{
  "n_layer": 10,
  "d_model": 320,
  "activation": "swiglu",
  "routed_scale": 2.0,
  "balance_bias": false,
  "router_bias": true,
  "beta1": 0.95,
  "beta2": 0.95,
  "batch_tokens": [32768, 65536, 131072],
  "steps": 4346
}
Below are experts of layer 4 (counted from 0) of a mixture-of-experts language model. Rows are named router (the router's row for the expert), gate (a neuron's input weights, with its number), up (a neuron's input weights, with its number) and show model dimensions 0-39. Each number is 500 + 50 x the weight over its row's rms, rounded and kept within 0 to 999. Numbers have three digits each.
After each expert's rows: a language model's description of what the expert responds to; "gets" lists some tokens that make up at least twice as much of what it gets as of all text. This comes from a sample of Wikipedia text that the model never trained on. Tokens count by the router's weight.

# expert 19
router:453452424473493529468525436454629522479484480469458456451469459508436493504564592438458462540546527531645511451503562558
gate0:495561476486480574519422477483546477518514501551508443503482506424506377505524509462564590432502499509502592391388540485
up0:496434486541571524431457393448513569571425515544547554531508537405416402465535458487577527508453533553457536479382509571
gate1:522565521451517489503519530511569482506486482608506452475492464386493585536487396474447523461450465415507553507479488521
up1:506497493470498484505490504471511487532517492499479501542530529409538455502535417475497448526558442433473493493503532461
gate2:548558459419489516490532491542484514472414524409474562439408499538528489535409485426504494433494550518562477496515543506
up2:571500531393538484495599458517496512450566460497456493557530429386546517586432540483458492521504520471494487478511511542
gate3:490518440459547559427399550531527391504488455500542527445495476467463471576488512473512507552551547500607549518544555459
up3:505498548432504516471481555481485464558443419456588504497482420548482396568516436572461571535519517495550397569462588509
gate4:522468447472537562541473512469476473538473516456442564568432449649449482485547613444546563476544557543485451478460482436
up4:534502514452507487506523558561413503529448464458527472574407573512461480507534538484447571447469511565469497449502459429
gate5:509475440452523569398450450455492576445508493433481470529538452527527567485498562486545441503499543551557459539546528374
up5:479524505511520527542539454509505454525486549536506554453477522537453486464596560498463582486466605496462503541548525449
gate6:509446509438538569475565509527426465580515482479540534513452501477504539505552487525389553476462533443586554514545432481
up6:551474531543487499507575652467471492449530394460504535590544514508392545441529562441510506504504554489554448481572502472
gate7:403479530454503559497476515452526552572542623504531551495445547409553468582489425476469521600422499527505561538480553495
up7:544502477519481486572548499563432485588443440513553447525537476586429540450492508510453578509503411541493506576543502532
gate8:443467508416412490511585620475487493465470449513444576514607523535478532475499437504466506564420502509564500398557402499
up8:588431513553478490493461478484489513560477490428532541530400591472481526544607507465557505506571491461448506586478487522
gate9:478503441533476523521500450490600548528520515522488351481361459448472439568514530401497523550443489515500542592509584475
up9:454571504553516471508482541539485513452573514520484570399522550591522546547452486487520487520540540512458427458506540445
gate10:454519423549551505547426489471559478527523572503509442505516458474522527472596526426511563457482470644479475456587478510
up10:488461536479557540585423534508527533532508531504443494507496525452494539512492471629479459517528510524517470501530538563
It responds to: Census and election tables. Pipes, line breaks, commas and spaces inside census, demographic and election results tables full of numbers and percentages.
gets: ".", "\n", "|", "%", "-", " −"

# expert 5
router:411509313523529670335363318369546525478494502517538420579557575461503468577493536455487421530499485512484543511533503506
gate0:545489513526524552536559477476568440518499510606566543496550545549507571495511488473539529493478522525526471484583471464
up0:535503476563478539380565516475479503518376541494528431490532545431471544549448545516524454419478430443476430457435509621
gate1:429465394499530569481425478500562504491450543538495550548461461442484507488430472417545460530429459492460533504505467468
up1:413492496472424517565509466507492401513466498397443517481565467499542379515530507522515468466553495584575488476474618494
gate2:462446456418443573467497454441489531481543515604510538534441585390469528447501447528490428479501523449532603408527539420
up2:459470506447486452546483515443496568515457463526552460514492473531523477562384505552420466362529448477481577522370440596
gate3:443511436461516565572425500535598537420461461514520534509558491585419559532548454422450507598516543515480524458499600559
up3:495547548460458487450564555537549547496482505492485568553499503472445510415567579556504493508444429456463480536491466521
gate4:468552492476573488591506456517618418526540432588534597517487526463457445481500520526459490470365528459574489525494408490
up4:499453495516526510495489484449460530596473463484531409579467508502491577433499514474504571478591520524563518500444520458
gate5:463538426512515532462476445498514496514497552443405549457530576562493568454492510498468477417513461544644536467526428480
up5:494477536487443443505446485469467595534459428473540488513413484473481585508459527448528469438535491550490463461459477501
gate6:470516517407587556544552514463553421520515498525551502547531426432416506535480542501384610587429602416500467455507529518
up6:561533507469512566491632487381443508534502439414525572502547493534491432445480415507433465393485535422514533500473481445
gate7:568510431490529553446459458411543518579566504569453585494511452454556542403447481513459526476557458512525524503418569489
up7:459431534572481518395493604482482443421558431516458532483541498544494528541521443533582550473488563492577467427610464413
gate8:490510459473529486483534465493583389439506567556570509556565455484465536452569455526438523476364503497510449527432476527
up8:514461484483540481543501485567491410449389487480489482403524499477498523542595578567378531515581526566510616531398491497
gate9:485568466418575545486436569535558543458539520549524548500551485479464488496467494417536551588481519473520527528582421522
up9:542550477522521509523560548518464482492462478474530406512498567581419491505551543515495481464478522502505442454568511478
gate10:500567508392568537558500557565517426384516526470656508574538528537441560447527506547496507476467493510568446440563519459
up10:527489478487533505539400421502486492478466526504486455596460534570507476437494502494463497533560437509614468549582545518
It responds to: Foreign name fragments. Word pieces inside foreign proper names and places, often in sports tables or citations, such as Ko, il, tor, ini, Ma.
gets: " (", "1", " Ma", "\"", ")", " In"

# expert 22
router:410516381650510631387420350387546592486391551493542554526513440504520528468438517465519504515525488413514498470513509599
gate0:446518467495481582419437442472442496608555557512493438544462528533486533463482505537399440498513515522454546491564494547
up0:460450482415527497491496507498525504477544464510462504588458496418463466379624614496558518493560591542510491519437504456
gate1:450435449456591484497500504519529481632473541506427455614442527586532438474498515476491488556544528416493543583557459506
up1:520559502505462462564566527526477477399609443545459530513434411443570495578449397489507556505427501437469500564508525549
gate2:447566473448568523444449439472531483462513566571534470472563477448480432461443458456511512530525487555509480571468467572
up2:547398532474447519409594511413552564368508548436483502511561548541581455527556461518482505458500574609517518505472433536
gate3:474464413491512536579466442508495505488470554519430573506469494580584439493385449534557477483491524524547508496517468485
up3:545530538515541476477569455487553495465550479529415450483545367375496511474468477530445527447535595501494496536533504467
gate4:564474481521529525473457504480584528520560539565612497538513475527496482519437430534507486508461479403461535402499466464
up4:504477481534505574494501501509486541515558556502396489589524481500447513473456421507536423495582505554575454511542527538
gate5:460575478469551485506452546527474530564519536504422540471463482469459523407522613565556501463592559498494504454528539452
up5:627552580476510412590527498470529439499500552519512458495471482463477461478410427608520511621530473454601469500503529418
gate6:449525455542591547468413442465521453464510523498474473532497398512471395524458536542606514493521535472448503566520497507
up6:482544448511566578414516467471548508463487428506569450527553532573553537580451527602561501454470524552451550560455435508
gate7:438544434471608497539446444463539499472475490545630513519459507564418519536420537512524514533466557470478501423464535501
up7:527497479547484526458574512503504516534556518506407584562574409517523445548536499561509498427558571497496479605444504458
gate8:409424503437615515537486507505512451477476517458528507540600546510491532436546536520509427604476535520471541494477485526
up8:441414472546474549456450446446516500548465539466565550539559526544537526509518502544472473554456508607486528527543494511
gate9:486534424544553581490562459504575485571497494429568525541509455556530518538529499439504488549557470491560554403485526565
up9:516477511575484533510510440459503506504512560434566505462496498442559518491514563489550487474567563534588489469430498551
gate10:562500457432492557471543480464582545448424597413464496454525581555468656477560458520478553482411469532486478473510456511
up10:541465561517459550405524431440541559463477504547490515337530573540511523441555533501538535530527462620536525433527554557
It responds to: Spaces and descriptive adjectives. Standalone spaces and the/a before names, plus descriptive or color words and compound nouns in lists: orbit, red, brick, Catholic, central.
gets: " ", " the", "0", ":", " a", " N"

# expert 4
router:427572498430511596393437334363505570567480549504462505551601494523523509521505487563504524450491534586414445550522482474
gate0:499427499388541473525475536515534466488507544526459462528443510616518495434568610490493452484475498480519485426499519521
up0:558500519522425528426565477458485537581422554478458501547506441539510623420490568511526505423518462547481422513453517495
gate1:523431487507504555505445511387540512525559476488501532545539500447577542461457490506484463475410524446565430451502498521
up1:515538508471523521539438444444519461524441497625504529470534501532530565398509414523460485363419561544480474378507386496
gate2:456530456458496528490536456445552502568504540517598491565561508528491502583471542518426598598526494419520440498502460399
up2:516456509452526519445479509568497464443409487540438562422514466532492491541582530491465506538495500440511384412578552457
gate3:476554482494483539468400546492531444504590521524519507544458479469519389566524515483428443505534530567521526532587449475
up3:476467489517508474558533525484493468463420523437487565478480549542552547403417523506570506487460474469503540543480637525
gate4:457514496488506503450446498496513527498517492424443549465486574616457538467562496463481489501507501461501460525496514436
up4:457524509412526576402454440452470578553434569549421502577496429553568525597551537480513464539472587426447543568477484407
gate5:545578481466465498424545505555523491435517533509489581488549572457584507504552505479449443585439508419523519492531501498
up5:438564461500448560432506466522531422428431505563524460446615547459463510479576553487465417518367466446463509367420544531
gate6:443532421464445531529429497465591454486511425511535548568517577520561537498470607436542507493404476518576462482406503564
up6:519492495558580493530527509543493450385455551559460494514505386472473421441483436502551399451499552461454477409509423555
gate7:533481491582486524500448489568507463526555500515475386529448497494569610381422508507519441460447398459577422546573498510
up7:581509517523491534455548476489493536550530382489488457479514468552467464553537490513537410552511515533525484465481412483
gate8:532465496463488494460524542465506492532523521384479474420559607543516579515512545406434489467448514490495542515568551454
up8:515433517494521550425473493478481567493488523534519453492478599409456546561556589471476435513507531451489405457527478477
gate9:561487476504533568533485517514509492493461370382577482465440554447539492557508534497448531576490434492501615530546440471
up9:465543505533483580442429399453449592487602488412506492491506518506439497513594504512448438365457511531491576511578425485
gate10:458450477497553485536531528563533390387602405465453523436517521512478466520452535485467459455481595523554525432514582578
up10:472532467615473529565498526566501480528454582452496530570353489504616353597488384493428550466517575545501582564469464406
It responds to: Prepositions before noun phrases. Prepositions, mostly of, also at, on, from, in, de, near, before a determiner or noun: importance of faith, Griffin at WSOF.
gets: " of", " at", " de", " on", " from", " in"

# expert 15
router:407531391546583533421445528469603496463477453437506489597582578500414536572507480399540522490461496560463616470580549585
gate0:462505426481544534448451580559491504432475493431533448463570597558493538540513474483449459486382485488500658482549569529
up0:479454416478546511459412553551580452511524538399528434450472601516495525521502582422531414559441532485497562465573518580
gate1:549541491397453503533458529591567451580478525450426542485481492535475512423647524475472559402521436469510519437519556471
up1:475465484479401559497533500520385527539458500460500505480529560562499446510444507534502482431391466468543596596456432424
gate2:521596496405488492456444539619481516554416467502612505519448490634505528529491434502546485472455459499562635510542503490
up2:537503552494581512404498545498423497511544529540539526524564506538523501538577531535513550446549564501518518381462353485
gate3:552511483428494493488503489492506556601510478450483493455538549523450512552553486457516460555513511539478493433538429434
up3:490510451471483528401567478492567510384497465474495510505519520458528554507580425557437519438437512594512539513470422492
gate4:504568506503529528465395465449498516466534507592550450467514554426535456532526405487579516578513517583470454428454565432
up4:505577490485479497480535503531459459538506487540511483511494551481508469516536530512493607418553524534491420546518559455
gate5:560511538459476479531547501481585545412436528488531481465498487547445496519430515434563442524412568515537447628470542535
up5:473530467533543489478473514502584503521501444464535485523478411523455478536435531407480465404439453472495514600582497534
gate6:514498439499486509511519475505564563522501552542486508448495475532504447503474436506502492552519478445557547563333634395
up6:538454486461429466452459509559473525543499563398471465553392520474514504538503404493461377438508571475480385487459477490
gate7:516554503481504517478581520507486507525547455599544510557529566430440504519438542498433506530476574511497513479503500492
up7:491516511503598426489566569562550396479529487401496438409487552410584362507434551539489439569483542464510455540494428538
gate8:482482547475524509466570542481463476530522577519438664571487499501440545527485499510526482499487453423486508572456459484
up8:502556476466509491354469582556511438524569375424473502532545545429532498519574505429541507533523496552525514511560427532
gate9:443567490472493475430493519511580423500523431473409471483488473482464505530565543447442486573457482489527530545499523470
up9:536459489454445514606464563538418492518502459600512493453528486492484465475540470528570495578484388452515524519434447464
gate10:429501454509550459515563571490588499426489376412492494533584524494397569534476505460573425439395616526496498524544486524
up10:591571494559483535552474448519401524564473559614523517442390484516546546418562433564444548522614411437517482573523485375
It responds to: Digits in sports tables. Digits inside table cells of sports results and stats, especially scores like 23–25, plus column headers like Pts, MF, GF, Apps.
gets: "3", "2", "4", "5", "6", "0"

# expert 45
router:472446464606493564442499502415525476548528519473529439535470498485457557582534491459535586505430572531595532475539545539
gate0:491579455418470493543488497527524474496484613437469502538506448514569547476487440385498519474536514459570435569510519498
up0:498496523528480489464543480476456533480472493531501531506612484461484513522506493449439464656578505528571439492452430483
gate1:502528443464468539502489511506482425415503488407482434461515435553508480538575530428435511509458495464530491552498558392
up1:458472484524499517487452485507472529459456491557414509446414488499516444412501546498496500512580469531446504484461446484
gate2:444424474512498591372522424415542477465547516525542507590458483477403480526514445479405520489480585507597435515569506560
up2:539551485515447468581477527478512542445470547514477469419545546552556539515510602485461555548535372497366530438441577504
gate3:522476506427565493491388549550493405500515509515517411497439465501466609409540565575453469484473529444627456511502522482
up3:444455491511512535523570490518479446494524501523474513476516470467535399414588468495443523440573403468541426540561518431
gate4:474476475477451480519515504539518529551532519448457566506485467499537564605469536403455518426488526502587518468527578489
up4:510495504481512515570521481489419523471483507467477456355501456503560493569451458477531456562476517441520434530450581501
gate5:497558443495463554481420487473546485503403513462489501516457529474534560474458471489513523440544591484592551407423463474
up5:511556505550573496527478465487502546523584534464436515554474454534550535455448437448494461615567506482527484435478473404
gate6:560544483534583527524376459439489503514494410528495432574420534460439498541509426555433496432476578507484430508512548395
up6:508519509504586535471445499474521531563514470528471531511464526556570549468564489535468473500476485517588412502531429468
gate7:515509454491465506499463515534480455457483510479496374618487427438479588435481438402481577455457462436566481522454445505
up7:552507506490494520486540485452481508534553518431490535554427529480525562566486595415503483470541482562482483539549568469
gate8:486509442441507516555534523549525521500541498425529537501526454523500457587553530471484517411508457473498542622471544459
up8:515492504531516477523571563524487473462590482484471516507455466570570536553492506518546573553447465414465544536487475556
gate9:493476471477447540538508493501600500544496530538537475565499494434437503500467566560537506502458544510563448420530540485
up9:491465518523539518468472502482437515408507504584561503545555472548524555408546476493501518480538427426507558510530540485
gate10:463459430516536558431482479464553452514484501453462546598538449435552445525447532576485475530459565493478511476428586522
up10:504466576512457458523518548442514445519500478494564440459550450543471553551555491505556448595493464512479488461531425518
It responds to: Pieces after capital T. Word pieces after an initial T in names (T-in-ian, T-ir-uchirappalli, T-et), plus pipes, dashes and in/on/into in tables and text.
gets: " |", "2", " in", " on", "–", " Ta"

# expert 47
router:422565404545533589447402336428478549484547525484429569450595508430521571508452475552628481451457522474441469404457492469
gate0:535572476483539560507486509491488587420459443474505515447533539577446580427485424637508390504396409514498548462506493480
up0:500560390466551599558418458493512578416465480523472505434583595571445636442475458552491440469406445542471471479570516503
gate1:510487417448496543533502400523530499581533557434499546523491380494519482426517464450494442535587478443512518437472547447
up1:506553580534427447577540551515515430416466420571459544558521489538506518595451592490464623497513586548501434595445463511
gate2:456536481527599595467496475491479530517491554382499528471534534547393460463492500484507487515365536417534571523515539564
up2:502461545463472421460459512521510518465526445437532434516533548501527492519563473502506441603547460475478532548531468436
gate3:473531528411473536506546535492491406435541473498472603440554470568507491504502449479523499541471544502481538546487491469
up3:571513513507604394524469564594477501523461530482473461415545578431451498428465521576432534517473496443507450541513616522
gate4:410534476474579495555506534532611483450493572510592592474440431527472497508531540351519452526500505534530499543444493544
up4:501592527563493491450600518560519464452550546466472561463512592522532617534539490486485438508525370565555466497479502533
gate5:398435462421513521516413549491515523461466516538467545563511393471486521463485564475534449573514625403540602497532557540
up5:441488467512530549535437464483469484495425539455527466487466484572429554521529479466405445564463537460451560534544586484
gate6:497482486481499519456510486459565441504414587506547513455515595444566622573546559413482439508487512455482490526411532543
up6:498505527513556490509483465470470463533692518420517549560506511545451452430551522454511495504515447488493471488547470440
gate7:434565415493495523473413489503541395535493511525613498539518518628379543500469592519465535478577482477488531474526504523
up7:467533527569523562487512456528394551485575404566464544450560505534581610546484451492485601460397497500547502459458496469
gate8:506518464526429559466509486505497442491525524462498543562519519515522482523489479473493490496555444448509537517634543521
up8:520558517489560540527455486475489530513492406438430613509447467384498552515505408519429501470470515503470490514430448525
gate9:557443541421488458562595527503576492486491600536520436560542478470454507544464545582476495522420462553493507460541586484
up9:508468517553472529497482487459461641434491467551485527495599529496421531448447639515546488531461470603532573422520468496
gate10:449579410489585450494451492496502468458403437514450479494461474483418481469481508590510590498502578430490423444463476465
up10:482572480480566545535385439489590497566428502562533497484535492525432555471493501578515517442401608459502454487487405478
It responds to: Leading year digit. The digit 1 or 2 starting a four-digit year after a date, parenthesis or dash, such as 1979, 1887, 1986.
gets: "1", "2", "qu", " very", " late", " Ber"

# expert 53
router:455465435539540588511497495466602569406457550526476457522438584508489502557458498460432526513477524497552603461542492410
gate0:446472449534492521492485471532503532500481516553493423551445419535491407449416451492572464496402457433466564524472444475
up0:524476479495510561472506547531512484588531594548565501511494383469525469484498438543498484457370417487509513505540408520
gate1:494605481474566515667537484521615536529528559456548446497484469460481541504402424448458503471500526421527500504475399491
up1:558493469449491518430444428507420506421500465522503490490574523530566511459640399522492478562432451506528395411483513495
gate2:500493502455527501510563544624571418457437492579562509476510461480496555490532469496474446550581538438559565430556507476
up2:465500474509491504476431542503508509548511498554419544634561494429498517462420460574543549498499509568511567488569493566
gate3:437584501511548534532472463501526458491519445447461426557465546442426493477526503468524481483453473489487451485550464496
up3:520511541516482510432611540514460459500545545561487473494549503441547519418476398550433464457546442516429531525528485481
gate4:513459447536493532503514504473572487465460460451540463470534481559465567455555459444441486522526485434461496594604474485
up4:445488514529408519419538530485490493452432542557454466492504448517429462513597543545428508447432424529474481488579433522
gate5:426489440526544547498469497610451505548491491480516520612526533560511534552479493491350516537535611551526503531492522461
up5:422569505494465504514450512462443494480570429492453468537435516532529401537478539449461497470514532486531463556437504547
gate6:564532500435575501506489538465524396526523473558525514609568469480436478560511473452423457528402537413528548515619463506
up6:504567558479582500465468523380469480447624542498522482557529498551577472500586430478498557436503503550498508486480587446
gate7:521509428432607540483456460568521527542505556451531586519416538536440491460471516474430502572458536430518526499540478490
up7:464507529542536521408579490492530441468515508548491487586539556517473528550544394550481522571534565476446669555470506606
gate8:515503531341489529433438523517503553486568470435586430426486448564506499453426446393472517483570515489464523493517560462
up8:505481457584611486465454469456555548481571490465477490456449442470563526514461566476528631399526467534519540498529431472
gate9:462520502466429517547556418405543511469548428538472527558406544438512463386494539455536394471560544524493419526558471531
up9:487501487533475515523428502549532522532525490491546491524542432584523493484522413565540502496511477514480498477437538533
gate10:519529415429516496574413512590482462507549459497504552516488497486502433491508414496500464539509588487517468524514561389
up10:530545514465406445454542511523483489600540605534543489524488454448495576493397534540580551514548425653589457518507461554
It responds to: Sports tournament tables. Table pipes, title dashes and sports words in Olympic, tennis and championship articles, such as Olympic, medalist, gold, tennis, final.
gets: " |", " which", "==", "a", " ===", "==="

# expert 27
router:419523507515591622404514399453525570481477600472487511499536483435537486489474483548506475519420571464483538518573522500
gate0:479482471472604577467468565462508478469428519444529464551514641523468445487574526456440552419479604509520514417577444398
up0:487551448508536515475438499523520530451514546423509427496485574533431466440592487427472463489473543550502481570543423483
gate1:458485483480536605489401474485529522455395563604555502525576468475600532608440546531577499496525517492501392533524392481
up1:526509530496511392531580492494473417566606463451455571514460497503456381434534425485457456558479467510478562507459601516
gate2:473517487485586512454469487477501493591527522518522467557528565443393459442485517543518437431391441392457470438598474527
up2:512537513487476422546489536588483496419534498447477521586384452525502478504493487482519503606575620592548522641518551483
gate3:437484520526365544515455475447484497472585513527478528495470398461537399474505424517495541454538561466508387526533553473
up3:467565497534554408516456497507507386435535550551523506466552580424514462566513441516444497446482562433487464495614450475
gate4:530462517545478575488488439431499539456415508476565516526445581586428553378472375511465528454466488579573545528551436468
up4:553538471529452430530506502477482520528419424401432554390452590609487614560550520488504548460513537578508455556444506565
gate5:467485516482396568519469391446483553531502502493446555403531492452497444401478519509500539490505460489489489414408499559
up5:420429518466505548525548502485502559477560514457566423592495432417503403517494513495517594561492483398529452467522476488
gate6:535579450458528526550554650525507484512490479496456484531445562460507518515616503499532498439588589518603472473535512532
up6:521524506511551502515486488611484485483536458476441515570470489487433436578507391532417510436483495562487536505490500457
gate7:468521498497432461491426484525513523548474513507503503497582456534471418411449538517484441435518473391478440518505554551
up7:517522513518519509535584530502525502459546496545444541401554494443580545420535381488429412511480494540511546506488518498
gate8:493602478471544473522481530559509442581514491466483548530573506435566569472514566499487401495425534515507472470498441425
up8:528558498497450431504474526560508513630470534440415534558518564514524569468542428530482452491399532582547446473509466535
gate9:463451462478571549523569507485549453517457525533536532507557582438510518562551545488527310468532502416524483545597492642
up9:550526511485514416510429580491509534486519364527450465548442493560511485469473561506515511595532480581486571484441452469
gate10:510588451469469483491472533551473483455549510467518456416559436567472527561541442443578501489534407492524405475447513577
up10:454464514506467509507535504544497458548563581462516584520515413519530437465486488495520557430639586480507477516416470571
It responds to: The article "the". The word "the" after prepositions like of, in, to, plus their, its, those, and the "=" opening an article title line.
gets: " the", " The", "The", "=", " their", " its"

# expert 29
router:471550452511514523429565419432581508429510411506422525465481528472510615434477465561518469550421561451496473538443424435
gate0:505558490410449514427498427534521476567530453460503530518442513505467476486375501529560496514466550559571585494436512518
up0:525401488424480493479499493570513462515523484543518521489477459483449595487424519551538545524436577486559467532421521482
gate1:470482463503522547487493482459510519517516483468534368521382571531430536453507427583523625519452531561533471518535455459
up1:552486533438479414512483548587476456510503553601534510515503361527458511556499557497634416436522555507424476505461458434
gate2:560528441487483525495494443512575550517520424556540486408516467494511524479486555446566468464476548543409492594516501526
up2:578474466483474510437519528524499421556592469478531479540468442391528506566539478453462471474534427560522456502505410459
gate3:461501429511482538531468479501506441462485461565537423446474506553561458506426541529479430518400542486478529573562613506
up3:576536482560522500523530491537433512522483430544484485527515516517532435560593507521569565499606453595519484506534461531
gate4:495518413522438574427541469511467475574515471548553429518530523566526546447530500451553560543517435543617511381517473440
up4:465524498392506493506424480510445453529493541503470515552463503615450510516541513447518441479436537513422510488601477490
gate5:494533522450484509455527540551509477509498396489509426488471509467566439416512525523539504439435467470450509486501470502
up5:560546478482523529544457455496518539493526408521500478607450459432534447440506553461515465503465502470463514612483553517
gate6:568455461448511557506513504494501452423479572400507494528531559488515485504531493482412597511432467489489502554500456500
up6:407530480548528515562532364443514541453479574482456515512572477481500485450504443503494675522418452471479558522425516566
gate7:449556506506457544426537493495551472496546536597549452483525475520512549530394441504491447397481622505467632560395446458
up7:487520495544588497431455566517513537509532540519457429512482604521486499527397389417583577513418464476495504456443429489
gate8:485526448546496558447508480394507591549576551523504510432429492557508508457566494441615478413477497431414505516487421475
up8:496442519497537496532475437484454524484427546463513530560547511532493485550453485501450499573533432536512409464485584547
gate9:430567466580537553445523430470504535607453501442550457436457505546531507432494539470504571585544348470552451513549443535
up9:375534469501502507493505417467424491517429428454470470468483475570432527480487395499479471461449447527483522529506425472
gate10:405465459439576532477516485508542519456565527509437686522503475596435565531548466461532451529471521443531478539526430437
up10:499517517499474490483521473461547539437543458500494492410513478484411461508456484486511465487543409508501490398544442495
It responds to: Word-internal continuation pieces. Second pieces of split words and digits inside years or durations, such as on-to, up-ris-ing, a-head, 1-8-58, and taxon names.
gets: "9", "-", " to", " one", " no", " ("

# expert 3
router:479573494480544526502517502405515564492519537477439622473535424530491556411465536484445440514561549459567583414443493435
gate0:507474512423471461488417561543535453517606485440462538502508490508551491500502519447511476460565496522568566439545546508
up0:465393498450500487515482476465513522600484566427516537470574545453436568527483452476484524529462502470524487461516609551
gate1:413480444450539562423387470480527577524450503584532540548515558530487525463521395539564454479472520569558614487413506526
up1:460455491491538498517467477424527511465551657567545547582519501443572518496539434495560480466471511401415485561443506565
gate2:480538438438507559455497495503542604536515567432505594540470414524549464450452519568447454475414529450477528490503436448
up2:532517538522510415537448505502514480454460582473407438501464478487540471514573518406510537432554561538480420571578418501
gate3:466503486496481512500467463463569425489487487573443466534451459459485519479498476461519447569487544488524494482519575421
up3:506414473540544466466510555544485472476404532456622420475510527467439493598438545524567611512512447538470528493621531434
gate4:411528461485510531537574451434498527561495578464442541493509484579507576447544509538504580504447428549505509434535479452
up4:509499494512496480504471514539547508530427475468541535563476414615581427519477535437396557486547661539565447575473492475
gate5:493461452545593558497511509491499476511580535488505540561482463456517572506455544514432467561469477449572515407533500587
up5:484453484498490576492551463515420502515666531566522541514462491500404475496498548546487450475544569526482474457560548533
gate6:488491475472535521514549452476520545521494486460518509485460478522523563452488450409531533501450533541466540533529477498
up6:455491496498539515602573461476502531577530493467535521491432556491466559545415486434503514536493453455558550424398512526
gate7:486459455488542571491442522462475527518554645542384543533472528499601499479476575524528431547527512433525411415522520433
up7:482428517483527560460472524413502511493551451541447535454512492525558560427433487493490491427497617519488471477556453425
gate8:466558498533539560445557486497459494497518491432444441487466538450423542517448627455443517554435506458511563566563476501
up8:599503521532383494483545535454505498404489466432446472387416460494396501461434535499422542588405561552490493450466501417
gate9:482578461566535511468530487463569505483537547488505573576496467490552540461474467424526415500487423431507482421427508488
up9:454518497468471531544552484445518576588571538558567498528449489479609494539518567436523535584522564427563546411555540560
gate10:493482458544487533515480446463510606529475508517550525526535540451548543535508474372506509549558535537478564497554551449
up10:454567418563477521504407452483437537490497506594523537518554614574587523466465498520389490527481462546504396467510579474
It responds to: Pronouns, mid-word pieces. Subject pronouns and is/are (he, it, they), plus second pieces of Latinate words after con/re/pro, such as Pro-se-cutor, Con-se-quently, tax-on-omy.
gets: " he", " is", "2", " it", " they", " He"

# expert 50
router:425537298539623613404414370367683546443511444488494412573578490482547585584538474525479529479463529482534487470535494444
gate0:470434502492442477497500448458399570533538512454550473461500541489492528474484528505575518515460552560451569524442560546
up0:519485539504512495459469488512412485505476485543564423534464552549529534516515519488532568451536539486434446606482601507
gate1:520504420464512596527496421497495526540484582395571459554459485485513426526447621542555479456482485548490476470632378461
up1:517492454425483521474527542570579480544465498482543519501521483495484471593449468522441448476467532500508503530462506543
gate2:543468489414433562498455485562551482588519494405550492496431542543491459514566559513521447518435497523534439510538521531
up2:432570421491548523492541513548508471452527524541501446511545450492468453537477515518468489474542605535402476526420564479
gate3:460518389449531536479521497507513466467499500526492415604509523555497563542384498486474456499552535573483521473534540557
up3:531466500507499501494469523552612448486511495545430523498530502482526516471568481503554563498462454594550533432539468517
gate4:456509409467545505511397511513565545426454543468483440448556406498417543480440521597431575448492502508400467433526572463
up4:551508508442419496531444467522454505466425513496444540388523491451536400528498588432489436501598466485469488535489482472
gate5:435468453490518586509452473496469570551486576490535416522515441451513505547478611491498475541474472484546490501500617516
up5:412421516460470520514558477488434515521594468375501483522534624441492407561410552527452517595548563531495643452510539599
gate6:477504508457478494577452510563541372483547543518535601589559438503458534504497477489444461474459564506561504467575493450
up6:515618541523501477517543471427520475575559509504540504528478469501441566431520530462522548521483489473499490443562451527
gate7:391533480526508542578451502425501506542524509472509489486487576504433392485552582484521440554448593498525503444481509481
up7:554420528486491517521535477494569537524567436460436503364411374558475524424586503527390566489534470447489490508413476444
gate8:493481429465572472563542494522577497530395484475662511417520576531503565554539438468484457511406591440503464473516412526
up8:463523458508591531484491491504492422476527551529577513471540571543543447512571524531453547575525428484506416482582377468
gate9:507532447467455556526422412479591487534517565363528603421506506477480566541489485491446515435477500466522507480479450474
up9:499538574501445526494571505526426593509563506506488538565425515563501502542531537460441569404571456486487500466566447474
gate10:523595505436466493598545497541490513492555522607535473536545531479488474468531553496511456488475491486526381557527479457
up10:453569505477482520480532482549464518530495493502407452594480586435500438510519545509458549451508472450506530521539529485
It responds to: Table cell ends. Last token of a table cell before a pipe, such as surnames, positions, percent signs and closing brackets, e.g. "Defender", "Team", "5.8%".
gets: ")", "%", " |", "0", " He", "sen"